{
  "num_hidden_layers": 11,
  "n_experts": 6,
  "hidden_act": "tanh_gelu",
  "router_noise": 0.1,
  "positions": "rope",
  "rope_fraction": 1.0,
  "attn_scale": 0.125,
  "batch_tokens": 65536,
  "max_seq_len": 256
}
Below are experts of layer 8 (counted from 0) of a mixture-of-experts language model. Rows are named router (the router's row for the expert), up (a neuron's input weights, with its number), down (a neuron's output weights, with its number) and show model dimensions 0-255. Each number is 128 + 24 x the weight over its row's rms, rounded and kept within 0 to 255. Numbers have three digits each.
Before each expert's rows: "mostly gets" lists some tokens that are sent to it at least half of the time; "gets" lists some tokens that make up at least twice as much of what it gets as of all text. This comes from a sample of Wikipedia text that the model never trained on. Tokens count by the router's weight.

# expert 3
mostly gets: " sp", " Sp", " 19", " Be", " State", " Party"
gets: "re", "s", " 19", ")", "e", "en"
router:129157125161124116130119133119141169139135108164150175111108159140139096088157152132087158145117078135131133152137108094138154089107155118111157122132140095082084142131158127134133110110167134096175138138084118149143114089142151083110131130114136142129145087140129148149091128136148113122058145141134115147127143143104123125153073130120141124111154093139133152171160145131125131106118114170139164139109126112129089151131175149106103169143124165137122111107140100149106127090107151094144143163132118119149190096110121147096073123092129122146134137140108170143119104090149146100148122118105132094123122136157086150116139183094121154131121121103083127171108121080076140125139104109171112125125110168127104143130163106109123090155128150141166101149107093106114147116159112
up0:094105124132151131094105151133133156101138151094102095109129077112138135147143163157146163149149162173143084144162115116140132128095145166166175122151092150095107134093135084164117125102121173148132130118120136155144147111171138088109091152121080117118127101128135109113116149112061113132145183134123146149129093097143149116151128146118113142124114089129105136133178092123137131125142082117102148138108092138144121147109131124092118060116146136125102068119081144132125155105120128156149139142131064122143108090155109126126127136093137166168162145162127130091125124103146098142148077100111080117143135146095111119153135141111087128147158139110098102114081137164120134125156129135132091164122111158136145140117143115160124146100122164123126099125113098117131125135167126
down0:084176160116132135099127108134163105134154133132110106103115097161136110127096141157137146127144181115139106093109119177121113189110138129116146165144135126130145120121146153147106136131108146148123141139124098147141130102173119113141121103113112129123121148171088099164102171114170099123135129107152150103116096104115126092158132128109149143130111167112174155097135130156122118148157110168100170159107122139147086153171108125123147117155100148133079145136124129145122128097128138162089077154136130123105102118099116083117120170137143139151089096133118159097114111141168142137130162139137153122117157105151155118118073123163112151089090114137148131155099122167179154106126112157135129116163096088120129125125125167160096136128133153177134159099103078105091089125144166
up1:133168164145129123136125135141094098087143103140154135130097142157122108122145055099127130118105092124124165161151113120148122116116105107129124119119138116102130132150139128176101121136157149127129103121112104128141150116110124121113141107094102113128099131168135152178145151168143134074107155110114139091120142134097128127112113132119116105148108133146109149087194101111096145110095108174143144165130124105128122137147088140117140106177154123110115119158157132155131120154116155156102107093130057126119138158134153092132152074192092095133142137129097135083096098117134111073088107111107093118120104099148080151156159128125116127139102137113149136139152121132127133104144122171130151124088061170113170135159095104114109116159126122142123140127109129151093146151092164
down1:101131119115139112098109098106154144102123154126128166144144141085106115155139126132114152124087135126134090083112102114129095132118135135150149124161139146121133136140094151121116128115156165104122138160081153096142132128113137148102104135152103189105123123106154128160115102114146144175153125092163142137145111121122151135128119159141129141141169130151111132141120136129159136124188131159153127115111097176084150146120121114160143103123100152135174090156082156140106146185132138118115114130137109155155117130140086110147112097146148076084142125137160162124153034122082119158125087128166111176096127153161109118087132093085119128140101160132124090117134118136084128094114135140151120107150101130070115103160101151100110101143133157128141157145133103152120140111141089
up2:117142134136150110122136078143130145113119143090137087148130177168136118106143122195140187118139130151115151126158152128110079144139118099098155148079114112117139112111151117128118102125160099138108091108134115118129097123103173108134121130105117147132132123085122151131139120148134136122173141145115086157085119160118099086147138107074129161109117103104158129153131134112102119139165142097115148070161073100116127135131164109107094181126109127133134109118126158115151119110108135127116127121162134109192089163170166145129127085155109147109119151154171162157166154162103151087173116130141131105121121144164120100124122116122151154127137134132144117141165077141137135131096128123163106117111098134083163143144130175144093105125124123170105117155111153133150124157143086
down2:162157114089126149132166133145116171109125130095149170136082101150120159107134139097115093156130134102076158106142134150169127134135141120147123157141121105152106115121144113108101084087128122111081136149154156168120083126167132117097148136112149090126114131156134124116143145156097101162104129159125138098127140126107116097124155103099140118163142107111119144201131125165175182141129114130119165139115126132142111073130112151119146128126148159140140093099127116112137102148089149110136151112083117121108153117114101133133140104126162124106147152162086136108110132111081140126104171115104152161121137103117081088115148130135063151120173121117096138123074141170130072117173113117122142148104122115118151134131137114170097114099106144126108145138111125118156135118080178
up3:125139167145113147149091155099119123111177121114159149086109116159152114117149114140119148180108113098099078138132112132145141139136137156156079118173173100127131134120144146156069094081145121117118082150135141099168137112160157120132148147103128118124146112105124152128124148138120069143134144147099127122146122129118129105136177091150135165151096167135113130127105108105102114113111158131133144157181154116143173135134168148110105128120139135150118164144148139127142135113151180127158175148169118180091128161107135156092126152144126116106102173170117163126157134098159093163146107110122154122096143160098088148135095129138164125171149101131125134128171115138117120155117133168125126131115137125124153147102113159120136095114152155094079120137107121104191152119143128
down3:109129148147143148154118144168094119121163115138110150145164074139139110117129125110146097139113104155136117158099123085123168143113119159145109186110161118119179138108135101076087140142091068125157095090116118104118133110178101127157129105130137169117119132132112148121080139102121100147123150132140126114160130133151112118175160117177133070084112128159157109192124147135130149094114117137145094172129144137127133138148110136123120089164114171170146118164124142109101121149133155122140125126100118162117136131117121109108126088139084171109137141128129159097158098095097113150135164154148169121097136166130115174159151141141115118135076098109111140156114149132143161106125141142116129117120144136172116147152115108127164129163153115135096107128079091134105144099139148

# expert 4
mostly gets: " be", " co", " is", " di", " was", " has"
gets: "-", "\n", "|", " was", " |", " is"
router:144138144135142111148125148132143141167085150114157142111130172163134152142124110127131113125102143139153117116156087151119151164137117140115132139154136134127120124080124091119140158155134151144112090130096104148140164114137131156115133118157077146111150145133088153138157139116150095120143154133135112163083099165150100174134144117116157101131182110152091130143101083155127091122146169156107142154076137116107103140098120085136133129108154169119119134148113155149094093101129104165093149153132093133107100153104147100084164142156111125113132121143161157177126120132137131158149120101143137156116099116117138151144178176146122107156141144214149131135122148120107117139092124121165121125111143116161132091090141092169105124068122147116127132118192132154152140147137092
up0:134072093123068112101127131127108134173126166158110115092154125110109153157105126118162132136135097107111097134112067108092149171074136135109117075131123076156157158118084135148177145139131144109126136144144116160140122141113100131129131101156121119128103147171117141124160117146093123102165110124101139170095118189154108162110129135130135142125156126109115155103084141121124111124133174096130135155137136142118102116169124131177142130159112124162138091125144124108148047104107146154085144117150126116140116138134128124076109113117104120128146118088126166152178113122122102136144101160095091121123084164116118105120190096127146111159143084144126122130143190133117127174139148122132125144098099127125114133155143155139138146102111136117104116127151126117124155134142111
down0:160097142092124166150157142140081099113133119148173148130174131082128109100109092166149110089112150155167097133126135154116146108136134133109109148155093104121161123126133097166127113158104089123135120075115125105115118129144134154095108134142111119135125115136130103129139155104129150091107122112165133151131112117124129157125127111115106147197143109100134120193127137104122137201110119090161138128105124153145091100132120122125125110089109170115123162097143132099153150136138092106138193133075148140133150130085147089113126110144146154130105077105129130121093182099122154155119135135133123111072142128106153131135118120124137127164135134078165138137119103147131132146101146143131111115129112091106094136164093112102142106127177139131107108117190102126079118127168115
up1:122095107152160138129109088124123125086157118157148185110144157157115121146116125106116148164129135107152135160096096153118124133143110091179134110115098088092094127147127136126104148138130127110118125117155120107078160100123117124119131132136114175124141126073086112162093156118116124144132128166152135137097153143132104121130119112148122138116139124115178123128136113150144105160125126137107105136155118078091168144079087135103100146167132119105171112100157122112137135099126118118127124140047095118137134173111095123131129146151149154144123169110148145127116161116140110154145126093119107127140183127082099174140122098076100136076156093111120101174128149169130152091119144104120123124134115153116155109134147110152129160155104138095152074152170156142140099119107090
down1:068126141114143130155125095099119073097124121136143142145108100120126159129159178116156115140119128136113151099141131126109134113157115113101123140124138138125138157125156106143127103128125144120148103119084103163158129125116151086152110114152082067124142117156103133119115121145123168144163103160122151107153129145112133131138153138170108130140161159090111080084189119128105161091162109132110098155136127106088143116156145138099119127095137136165115114131124135130180148163127148111124120119118110131071122143110122158108130113098172113163129097100152112140140139108147118133140162141139128110114097093098182124054125139116181091143157153109117088118136178076134131139134182105142126111079121139143075135164125135148152141135138127145102130125162080114138135079109124
up2:119122171117124141136158139099128119103129119157127119095120156091108129090133150094099123114180193146171152140085150132102124142116154150132124146134092148137129159103106100133138141066090104093157139065106104148102130133110113166128109116134122168126172124206069142077165109155121144159149133131139089139124109163104177147142131084188158104123116113120129122136114132140139113121106152106122113125134066133127092109162110137135134144133116117122124126124144159149125112123146110130108149139105150155163124110092142117121129129138131175187080121130118141109104131145129129147117116123130106110102159137130182157092129151112117114153122078144132143143112107114117143117099125120119138133095144088119112090128101112176139082118127107146068123132129151133142156129090108
down2:137155158126120133133127128140109153136173115153137147132126114147165135168072146118120119113124098086130148161144133102147165089126168116124135124115173097163116110151093161111115112124143110163110100155082155130140159137121132139146126119127173140116159112118160138145125143096161114116152103116146152135152100169123117156145112148090139117096093126129132133194094105107186125136144108116110149185143133153104107142131106095137130155148112121111145094101157151147137143155109148134140058156142102100150154138094131167089099130104144096122171110060123149126117141151096117081092081150116120131088071190124112107164147091112145152131125115068100131154126143162117135134147128110112101138144139119122150155125122144130120144142119141124135160131141146148103083105131101
up3:141168166079168129110114145153102136115144114150115166157103129133147093137113124100116116111140131131166093086138109131091108094176105099165097083137099156122131118128115117119133146143111148134087151132080116169123120150147122117099153140112100115107100183086125124124118127118121143164149103072147159111134145113131125159133126133165150146157093140106118093158116150099161111164178134158132119109148153118113102151093128090108134113114124144126092131103103124162117150104151066157115149109155120130124102111159130106087139135183102129146137149147125141121103124120149112172120194115162115135113119119144110111104150070120119125112147116127113111116106113087104120091092125093106118125076141116114150101111142136152163073135125116117086143115164151140111162104166105
down3:158128130150123174126132118069125119143126122162167135144108108101125088141124081094114151136135096115120129158135139116163147144149102142117085156141106128137123097131133149135123131126115150095165127148141108164159130156085120070103135154149170148111140093144153130134101101089139096153100110095180089124159143139099114117121128098151141154110140124122146137133131148128111171166118117164105087143127147093133141137121154076148181128217127124178129168085126098123147094070144156118110135137166175142107153123139135139134126154111151155098132107179158137143110156129125129118122127144110106168118141118122136109178136128115140076158117116141118059120111137126123158141124103116115129110127130113154166134117099152159130152155161133132155103126136124092106151147092134

# expert 2
mostly gets: " Ka", " Ko", " Ta", " El", "á", " Ab"
gets: " ", " |", "l", "h", "w", "k"
router:141129162127145096095124135141104108092153135142143116136144122112123107123099134086118116132137141145101128149090146127127153126089160114089160081104111124111168132105128094120099126106145099107140075128117119137122127067158167152103076121082092150153139145113185162136174122169153163136130151124121162143118098142144125112123128102088122146105127133100155149108185137127110116159119125115125112129086078119149152144129171118137163141119112150183111159124138129075079150120150128130114100145134115132122113111140161102149150135137144094115173102144135114097104112119141101114118100115128181056175095125125145119148132111129152135105119157171105107114131154094149154147118136171092138161165153108109073131123136107138120125183129119149139149125138134154123128087097114
up0:100115144151141078123181168137120100167152179129118088129158147136144121125126111157146123069129115145128129155124124125150178149062155116128153132097122140107129137182129182147158130152108141103182084121109169139095120134096109180103130152089085116135069162092137097152133119137124156153101185145146131143151099117140159131150132140118128126091132151136114117157128142093128138095155146143162097145089116110103109151139146101159124139140125120108113128128105089155129130113158104135111138081153103142140147106117155124150123140149127124133146117119106132124132146116113112125090083130119170129184111109186092118131099105120130137102130178123134127118129149137132123132168075134125085156164136138158121129132130148110129123113134139152106136115113138129175143107186085
down0:128090131093132133129084124077117140127125096120133131100117148132115129122150145109125121157130181118121160138164105161157101149126135112088133136144141120098153118122147105137106138106144175111113134121105177138148150119154115151151113175123116143088102139113156152122111121096138094147120112145129098144116118140102145095130127159114096125145185076148115116056109142159089143124153123136091118102143152147179096134125127189107133143105133121149149123104162139129093158093115129116156109122160216143120120140090159128107088101134152157118127099131092136104056149094143134098102112103149103125104100124127111114124119109127159110137115100119094107161135122143133122121106074122159126132134145153158124141104106130106157143139139100142145117144099080179130096120063116
up1:108107140104096165124160108161178140111143111180125133091101071114134108154144149134154141102109109114110137140126148143147136136115131104142173118115116159152146117083132151112111117145145105097140148149115112128142131179116115128105130116139138109144160081146124144140167145198155163142147148137126159101100126129129116097148133084133103149124144185088178123108142137112106122124097176117122118128110117142144186157139152090111151164146141103162110123141105181106115141108106148112164099104161114153103145142110175105124103133123116114157124135130096092119118155109113165139095100126151159126145111142096144062215118113171130115130156121147125133154136141112111119122110110105115154126125117099085122134111131104143109106167118122159102077147137129115155112163096142
down1:113192124121133163140133118150138096099148153115130117132113130171130144194131141139100101120119130078123146109121136117143129104145146136141106126108155168155080098138090116148131126101138151150154103137107147150128125148125112154111124095137072076136122119098150079082150098095088178158104166106159137114087169120107115200138164110146154118131128132126115131109115126128130140114147132094150159135104117146156071091114166106084130126129148162121113141127124137110146094140124147107172146100142140123092107144137130118133143093105132142121090122133119145144068092151110099112113094137135140138174135112140093124113136158126117137118088116117088137125137076120112165162101135115175118128114127090168110130139153090143143144171142153169122158164136120115094110129103102
up2:178105121069125106119111137125108125143150143133122105101155133141119114119124095129172128116131131122146128096127105121142091099153151109162109132114120145134185150157111085119111134069146152101116141153157175136177136136184144117097139115096094113142155133116120160149129134131172070120149125106105103136122122187142144147108143109137139151140143107081112153093112112161111101115146117132164139110120099114137136122105137095120151156138119155125152116111154101118119075111145135134112147129169095109107155124132102148132132088144109131136115125185139161100166119093140104096138139109065163151164150156176076120137130131147091122124121086162094142134161114138133136176135141143123110186117137124150153145118153164120079134136132123126154117135107127103189170161108140
down2:158126142106175063112145145127101162126172123157137128161126123116131134084094184076155145137113119161131153148130126157128076117119098112110111081163115117140128134140152136106131139115121117092117170158095135092145131140145130103124144096127136128107127136093166158171147158131124141098062128116125120097155135106148117140078098114104132137124143118129197148159125173121132144129096126144137126156097137120113133124164139128101122113119128142151128141113146110113162143100156128136125123168122122181167163138146121113096091115145154154109137157132129153134115088110153164098122159092144112125181152120093110172192149107127141131116114118126140079144126110100173198106140122151122127146140113140138148120132122128094146077182114129126142110141111113117094128094164132
up3:147125105131107161109145130132142100099122162160164126121135117132184096121109145115173119133159127153138109189123105134163136141132115119134158127139121134141151104089105062120127122145091134149153117092145142145156104102174159150105131143087095104128135141152098122142150154139071169129084132100070133122103112124160086136123133120092155155134123131133144074154120108096147138109096101133113134156150104120115144121112140073123111112109123157109154123116115139100116146105159130143129113085094109144147069126146113111101102133127145152097147119100141142148058149154136105151152135148153156177138138154124138107135122152129111100115107153142138097107127155149152143127125126141108104103138157159179108159149092114064099115146118138157165156124158087129096166085120133
down3:122136120133092099157133189097096164103133140124129126147132137166126150112137140098078160153129141130123119092151139125098134128147161124164135154141128139126157149100157127099177139115145114194138164106135124128118159131145108086088136123121138121129108139145102137182139109129132152124139090118154127094098125142118143150132161107107140101131078125159142099154098112148156080118167118107109132103082137137107106152070156182124118126110091168126114136100127074119145150129118109119122103096156124081175120106067150144124125145122104122147171138145122117084110152122148103138096131116147106111081144150106120101154093106124119125134113165120142175156135142131146115122103130146128124147154096151122203093134122111161154125094108134125148101148152139070148128132095097

# expert 0
mostly gets: " that", " b", " new", " found", " who", " two"
gets: "ed", "al", "ing", "ic", "th", " that"
router:085168093170123097138101108173064121100165104132141138142121173108140158088110136135124178117102115110120146153104091138123124112086138152149132131130124098117128126085113133160127096129129116164122135137184113131164143076145138099150130161091111137148108115151108120137117159118181091091155148102195137091154123123114077130126098139103141156138124143111128136106151163136140170170137068143102101110133136150103128111081125123094145109122103122112097134125143133116134114089111152139178113107084115150134161113120139137166133128118149095159121137141139120121114093091118117132137154079163130134125101149099133107146091169077146132115136130147103122101147133117120112120148134172126149122135116153104079104130148158163150105131141126092126124104112106081114086129119114
up0:144131111159135166099139074109046137174156094126119180138112149105114124135134128119125133127131157081150147146138100075138143134132136097144109147135107138104123145109143114099122136143183129133132155143124114142175155102152115162121166158103171162137085133111106164154123111107161082118144121112095130122126110093090112116145093165101099106139090137110106154110175145101144144158119106093109096108115096135120115136132139127160088065133125110103104122129158141120089093141118109144129127125146114156143164114143159153080148149103115114162116114138111136087120108131163095147106149121094103149106154154129126126157119134168127118176114151122103112106123124113147095130106126107132090152111134121155111137160105126157086143132114177124134069146097150089131116138169145
down0:094100177168136122122131121150091123118099139147128163138174127102140131137188119143150142121165156108119146138127147106148187135156137096130151156134114136146131104157118119118124155101123135139136132135141110128136111135086095109133131102085186115126160093095151132133112119146142147151168062107134131146105129128161088140122118119129125106120141117146137128084108126161150093129148125146117135128134153154118123098113149092126160121133126162128123087150076136124095078138142107165152175144112158119135173093103166103141132111149108134127134106170150122109152165079159102154157096122116110150156107130087098100111071103135122137118129148141131155125127193104165150094157121117133171135139198146116106126141148101157115149144111109151126092171140130090160131113126088
up1:147147117118132123137122126167126125132140156130128150118084146112145127179129154135159141178153113129146104153148122134153165131147160122161098133150114096073158095168102130134127123113138150145120164140130119148142109096114134143117126147096143138124157148141107094134133115123143166125114104126161111141111130125137143156100144138141119180148136170116136146125147140095126105178132096151112130127164109150087087143081114135142125145122161118119094070100095147094132033126184084156122132150185091155132160148131130143089141123177148103161115108139145156169110135135139131183108156094089105162137151121139141143159139143129141136109168097176126110121130094119129122092101127152138099117076117121126114115120129136123140128127132118129103142132099134103068151080177131
down1:155143191148127139157176107111114123105136120100177129130098163150158113144109106156128121146160144135120088106130157140088160120124138123132138133144111117148112130108105126134120135142134144132155156137108143084097155135100161108118141155194106180118090151048155144123118165103102124137155079132124120176146128109111141106118141160107163142097146104143102120105106139131136140123155109131104112117105154141120166162145111113150126107125147144127114105146114107109161113149111105114117107107173123127131129176134119139153169119099158126123127123119143122084134141082105149140146162136113132123099129146094145133073050131169153169099096143138144130073121167142159129135081119121144177167136149152134137139158135146138147119153147084120140138126097154132146165176161128
up2:120146130132135180132173098100117131126112142150182138099123166143133130155169177106137113132121099128124155132146125144134165135128092131094078104137119162156127119133156088127135124173129125124116102158108175126121165116136130159111090101175123104082117119080112112156129151125154075102156129127140174117149124142118122085149140140141125118125133100111164122108183117155101115125148106096106132179117136124097127155110124157139135133119144119108129169165099119181111142088077145139126147097136139131125121137095072140116092131105094177133134115136117177157121114173132130167085145115067110114088100137105119129127108158104138175148149151145137139135111117147131141149115108120103077135151150140080099144123155097156134120123110096106113090119146129096100130124159126
down2:137120113164157096140128076117091131130163137175108110127149117115124155098138101151107147135141131147093142090099152129103145140120180137140120137131142095105140145103088160161157151148106076095091144109101098151085102146092108186126127095100095120129141100142098087142109172098130145175136118115111114105125144088076149103150138105124096143150106138139137118105113140117102122142174113097130138143137103102123123134108121090125077097137149122138155125144166177098117146149136110121112104117160120148107144152141077133128155161124134156152148165132141121095133137106168143159152149153181107131092137117157142166124142142124163126133121116102134127159144107113122144131131163118146156089132171147127138118126123142157146137108100086150111134140177127166153155054095118
up3:125082127143132146151163130104109126132122154087111099137131142161131152138112116094093095171142067129142133131130137157102126138112130149144074120158149106129132153126098150161148120094085142103143111097134149111134138107136124171102102152129118131164122122109136133129080122101135140164103092106185148109090093168144122136173174135141082148125143098097124139102154088153119145157161096122111150113152094141143124113129127137132154096106128114134123087112133142166112106115144106094101112119081161139126119119087098123121112172179110099142108098088119171122111101126080168150159138090167124167112141128117119143168108150091120137121166132113088102102123143152155088150108149098117162149129112144127120109137134168125148139120091137109100116124087104137134149100125067
down3:130117141123113126105148138154123176131098101130142144103141131128108103086136113134117126146152145137133151146110125148114070123136120123162145129124143125089119145123116144167132089112115110154122101132151156152130106111087119153126114119155150118080126134065126134128108143135133112103155121123158117124173108137130122133127135119109158120133082120129125167141110108090140119161162156171141162145132130126139155149117138137112117144133144085135180165180090093134126113158156109119106087128067148071115171137115118149142132113125145106116102133129162108104094091132122094106107164118120122087100133087108132095128161084088131162080090126113074177143116125119126105143155087132094079175175159142167170152108113135117101098115154113160151115107122118136097176132165099

# expert 1
mostly gets: " an", ",", " and", " ex", " pro", "),"
gets: ",", ".", " and", ":", " the", " ("
router:150155145089103165166121134164149076131088145112093078131159137144136154151128110158139113085110107100122131141135124124161100163085143119133110112145134153147119142108142102098108090098161134139157152148126132086100116161107155155098141116132145116144152108134145082182116137184097160110167100102098129122168166108158117117115146160155122151121119117117106101111135153120105117168115095100143145133129079131135103165109106143167095118128105142128158128121132145133117141161101121076114102092125151151133099099178117110144108087140107153129103089098109148129159108091114135133131153124119070113137131097173093119117155133131166141155182100094104143133123135105147146131146095104113096129142127139135147143149139143133149125147103147125126077142112157078107106143124082
up0:161135088125153127145101107149113112141111092192121138116086150086147108189164105099141118159099120151125125122166140142145166146107111125131108143133109132156144146129099116209124162130106133084097144092105087138112136112133122102146145162131133115118113173135107113106120143127097147125113101099083118136137102169128135121148085144111110122117119125116102107099160156183129140127135162096135160099129132100154156105111166100128112104118151120137176156159144137129146127078137121132113115143137146119155126136192095114115152128090114128161108120123102139140132150122164166131126149135148092180137082118130122088106154157105134115166112146167123161184129080124138101136090161148135094135119143119110116158146144133125132064108132120129120080102132124109123163147108145
down0:152126103118145150108131160149114128156121123098126145144152110174121113117127131137122087112118131141118192135145172166118122164176097134189115132113155121144135114091136134154110126140114108076121139148139147132116120114143130088092171140207160103138145070142130120141079077104102133123082183135144116103164128121102119113109114132144136113126171161118154098099107055141149123127116117125123048196150149147142137105099118163125141133132126095090088133150126152131120150122109153133150133136110139104158116074133144134145107101103078117145105105126116115106132119138178151112134146130132131129136147132142083152159121110157138141141143153109145156133127123151133150175135157150082179130135125094113127111118123120159110101108132136124131117148143153148121143111103150
up1:181174173149150162152132130148136100077136117144131134148163114138173140092185099143127137130144117129156111133141124152112135158098138158142177127150180125167168137131123151102102131130138094112152140157144105088137165162118137125111142150152158072142104134088133128146112126105132124119129095084108142139138116121154132090135137138110128144103115128146117141061143116116140139127115144128120108132124110103112132114138160120133077099144131119168169099128112086124152151151096112134141103114129117134160107125157108096097145103157118125133095108097114140131104156158122065155129142174170098180126108192108146114128130115085099095119082124096135146103128103162154126133118131080148114108124116139129089107129158104110125087121132144063114149145136146150099117165154117
down1:100109149100136133113117155129082129130115106134116152131131106127140112152130151166123106120126144145108143129123118105132155102149101106108132162142084163180120140152111097152130099139124114110095171093078127154093122144080129118120103147097154156106194127139121127139159130157096157132151163176198113123089146155116159162115130122116123130112121123131121137127127142139119136160125138085139143158119124143160093156144081121101131169070151161100121068152139155142116097124156141137114186141097138129117157150145130130151087139102102152154145151167153114159133108131089154111166104109150148082098165094123143151134131125146181169134167128143119142097130120115128137162124134170134152135111144142096122166124143128166147155132134105122176076136114125091128130129122168
up2:132177130130126112143158089140134111123114155125137143126145118149106087131137171146159142091115150146125151088116106150137145155127178139111120101106115122125129126094113112129154092161109127170102092115142134137112113144124151108126162112156087155138106140113152147157155148168136156153137128150109151133153119161132137154142109147135118129107147151104117116082093109104102112189120144135164116173135080143146112075151133140173129124125090141089142195134118101139200107154136097134108133123162105113127147163144131124112123153126100162136089151172123157109108130134143117116115131147153098147149154137134115110115083105160112148116129129122188072165163116167134110159137083128157088135111131150100124102129142097122136151176109132089164089143134150159152080153119122
down2:184118148126165141105134165088095135166153126116119154147138140161126155131143144090123128095089140148139157125102128088093135144123091157103128109133117152144136140112144130080123152099132153116116157146084124106125100111155135077152081126131152099120145101149102130154090134145136146150095177120158130205142120100120137096091160146115140123094125143141123167171099140138154156115140132097152126140143163102092087111137124153131114133107114098146112134095076097146155137093123123164129142142112123136106156100107107125151089096111112133133125127109114122152148112093120153098130167157140123116116114112094184122143138108137116129105146114155077125116120123105120146149124141151107165113131082101140139125126125153182095117113140135131211153090090138159126112170085135
up3:122124172131182167105138104172111086113127147114142148105146101166150117131166160084146087091139162120121108162063142116092105136125100132104171115127121125181123145104138147128111129127138151119170100101098160146090135123123111126126130147120129124155169136107136106134143097132089145106114122135118133121130154115120125183134115120130187092122139085122125100153140154135117149159120118144085153119123119095135137168128071121119087113141123100113155114107111111126112144118121125140102116111134134123112151075137117098105065154130153186137139077138109113097125145136147136161145150153148138140148102094142122145070110146131119173101113122143134121143133128087166154135189166104135120156106137121138098124155123160146140158134070132094088159136163146103144107127114103
down3:094111126116099081162156165144105111141092090120139123151111113108129111142112132140093153124151132129137134147135134132151118102099139110110120109145124121073093117144136101158148136116150103155098124136136115137113114085120130138159114153117139142124122123097089100142104129118175124144133151129127142124112076154147107117154144181112104125146115147102159117105151141118137109120144180153141104089125139139090143088108138127137148147135100129194106156083164143158130111138143142138138122082132076135109105131102092158107152124164134072095069097147118161141103156140117096135154117114114102127113138135064115088122156157134139149139109127152112124178117123119122122133119109095095135117150156104213112130136148177083128058112136094144111123096086145169123135135130115

# expert 5
mostly gets: " E", " d", " se", " con", " De", " de"
gets: " E", "li", " P", " de", " S", " p"
router:154107150143126114123148172101127112113190137117136165115121105134137109120169114168182126094102108143125109114116167133105134104170105113149087128086131131129143149140134148123146143102146121164165117106126159147096112112136142128146153114094126130125119091149109130099153106084137162140102113140140130181132097145069133147085109141156092120122088138108131113178152095151132109157139121109116115160149160156174174152154153138097103128126130074089083165088122115113096138146116138141152153135138154145127083109154145124124130116134176096096112119125124098162155143144134125136152080170116117106097135157195111137154159138110103118158139136122170143127137112145145098126127127128156133100079146125128155178133146195101152119127140139124117137101128136118152145149087147
up0:162151138143123126113168159112103132150092127106130157110143145131113123112177148158124096140106138150129122142138152140097094132185173147149130107121144078098086145128090142121125141124173112135143119113140168159139136142108115105097173164129132127156161142132155081106149102145133136113086077100106118101133148136154074123102105110142175118191125145131146137150111176158129106129113144132082130173127137115107121173129119099117130152167140109128116121072126125153124117083155115127115117124146129105097154123148137104142111143065129162143115137131075103175122160067110100153165133112153144118105130156121136105142144115110119113155151099122114157159153096137116144107172107153148117095097114122149166112134077152110100115143126107084112099112123129123152134090135138
down0:144125130099162130068105092097126140096113113127126147164168129116152103116111111139101142121138131122176111133120127123169137071158131167163162153121108112119116112135163136097132118129140104138103076136093162158115116121136066116138116121126146106109127140118098142121102153128166094150137135136109173125084111139065112118108119131109085155105109118069114148146158122141132091148153099154094131093133121152086155108143127139120147146128128094140111091120095137156123102120153137116085085147124136097142086119099170097094130099167119150165162128126157116073150130180123105131117156155125136106137133097124156167108130138137151136117061143105185105107130109130134147097102124140101157139084107121090113109141168123127141110130094138092136147117153104155120129131139125
up1:155105160088147125135138174100146109135142130108134136111161117158103096090181105166122139146105133157149143136147150106108114116128157121128131162111133121161114092139128142141088168100172161151138154119114086092102172104161121137089143141118151158141084112168113121112183108128141121141151100149099143120107118119138144112119116129149128154148089131115106070135062156142118121133121113133170138131103134120136123152127112129124132127132125126169115142131086115094107089115152136102105139156093152150169145120121133101129104131145151145122129119121143132157132095106142148101141069159123119098118091141072147158142163127144139112113086110162115126117150062160127162145120109114153171080158140119110128139099147142104169107115162147098074114167136141175106120146078128
down1:098139115128136110116111107169108122157141146174128114173150129131083115137117115127151092122159088128098127158136163160127080117095083147132162122130145134140139121120104126127130131122095061116082113143148103112110083120140137125129082172123101132129138118164156137107118138140154123129160133106148123155156082194139083117148069177137121155131146113133142143120128113150161108110120095150133110084159106186091143115169101142115139082093115111130125091109172161143139164091142129139128147112144149117095139081089131114139120118129137170148113092120090184082094116118108161141120115132124127107140105126122136144127176128096115130133181152167103117139158135106151150111116133101119102130120155144136142133133136140126107151122117102150137164099141138169098108136165085
up2:148127147145134101119145142131089147079110124162145123128136140151126077135154111108155115150096122103164097137146124161126101116122173160143156075124145162160107123131143140135141154112119145137145112140151135150090091130133123135117161124140129158114163121135092112152134084113098117155095137150109196131111141139156193126196105100147119123169097145109134136133115115132087111124163107122135170129095111084112082119183147131165145111117127118069124169118116113170130071123150096151156148160137141093104125112153169125101142130122161146143150151133130126111148138145126128111086152109129100167148104137139138114090128150118100076177135113116123149151102087121116089129146155113145112140120145117116155109112124144080151109144140130120085121091116117184102105135101122
down2:100125147128137131139129119127079175109112122116105125117141138189120169136160104114125121181159145183092148117090158128139057121146119121113150149135149155104129126135098121117139130110148145117125135141139114085126114119141143121137116102120122153120102161151186147128121112156135103131106099122096143134126155129108121102127120119118109163151106177130125126102139094096120124152112174147159153148129125101125123135140125136121170175116078110138102144156182155122120159132159111134165148156133127136165083130128096135156142153143127148103109159117174111134170126176061108154106129169128111154146109139152153168122105147165118123144097145117181130106121087139075123129110177124132165109143099121110134105172103157128141086127116084114117094154104125126110141082086121
up3:111129144153196137108144154124125159127138127126127162149119108135145108090116134169132123090115138093166109110154121128117065102139137149143108116096101105135084134144117144161116149172135113114104088095152150092088114135108159094122172128110109123178158095122122113124127161147139111111109113148135112143107102102105129097167101118147108135161159138116127139136146133119141068098109119166138123105168161077131164133125105098141102158099128113105121107102091097108117057120136109143084155107125101107157126143096139109143144105110119122132150157169151127160134127118107088097105143126147138134133144132100114093107114150101131102097103102169136100170111146168138146151102092148107112108099138109132127164149129152128111137095146150114138166156133117137148202150126079
down3:124114131086118110102152129121128101133159155143139115129130072147096139145139097092136095171119117138109104134125152098156111112144162139104155137103159104103108114120112133191103116117130161103175125128095149158121131162097140172127100148141119179124139147145185141091129138132123108136141135119134123155137126152143091154111119135110142091130142170120148153154108141177094127124151113111109115134146135120124140135107115140157121138122143139123130112141112105139095132103096160148144152113130094131082161135110103084123117105137158104109167155164116137120097123073173146119170124084146094127143143148154083126183127182137130093121146142108118146093111088125130150125138134116166144129134076101102068142117140090088146139087127125138148129165078166166174163092145119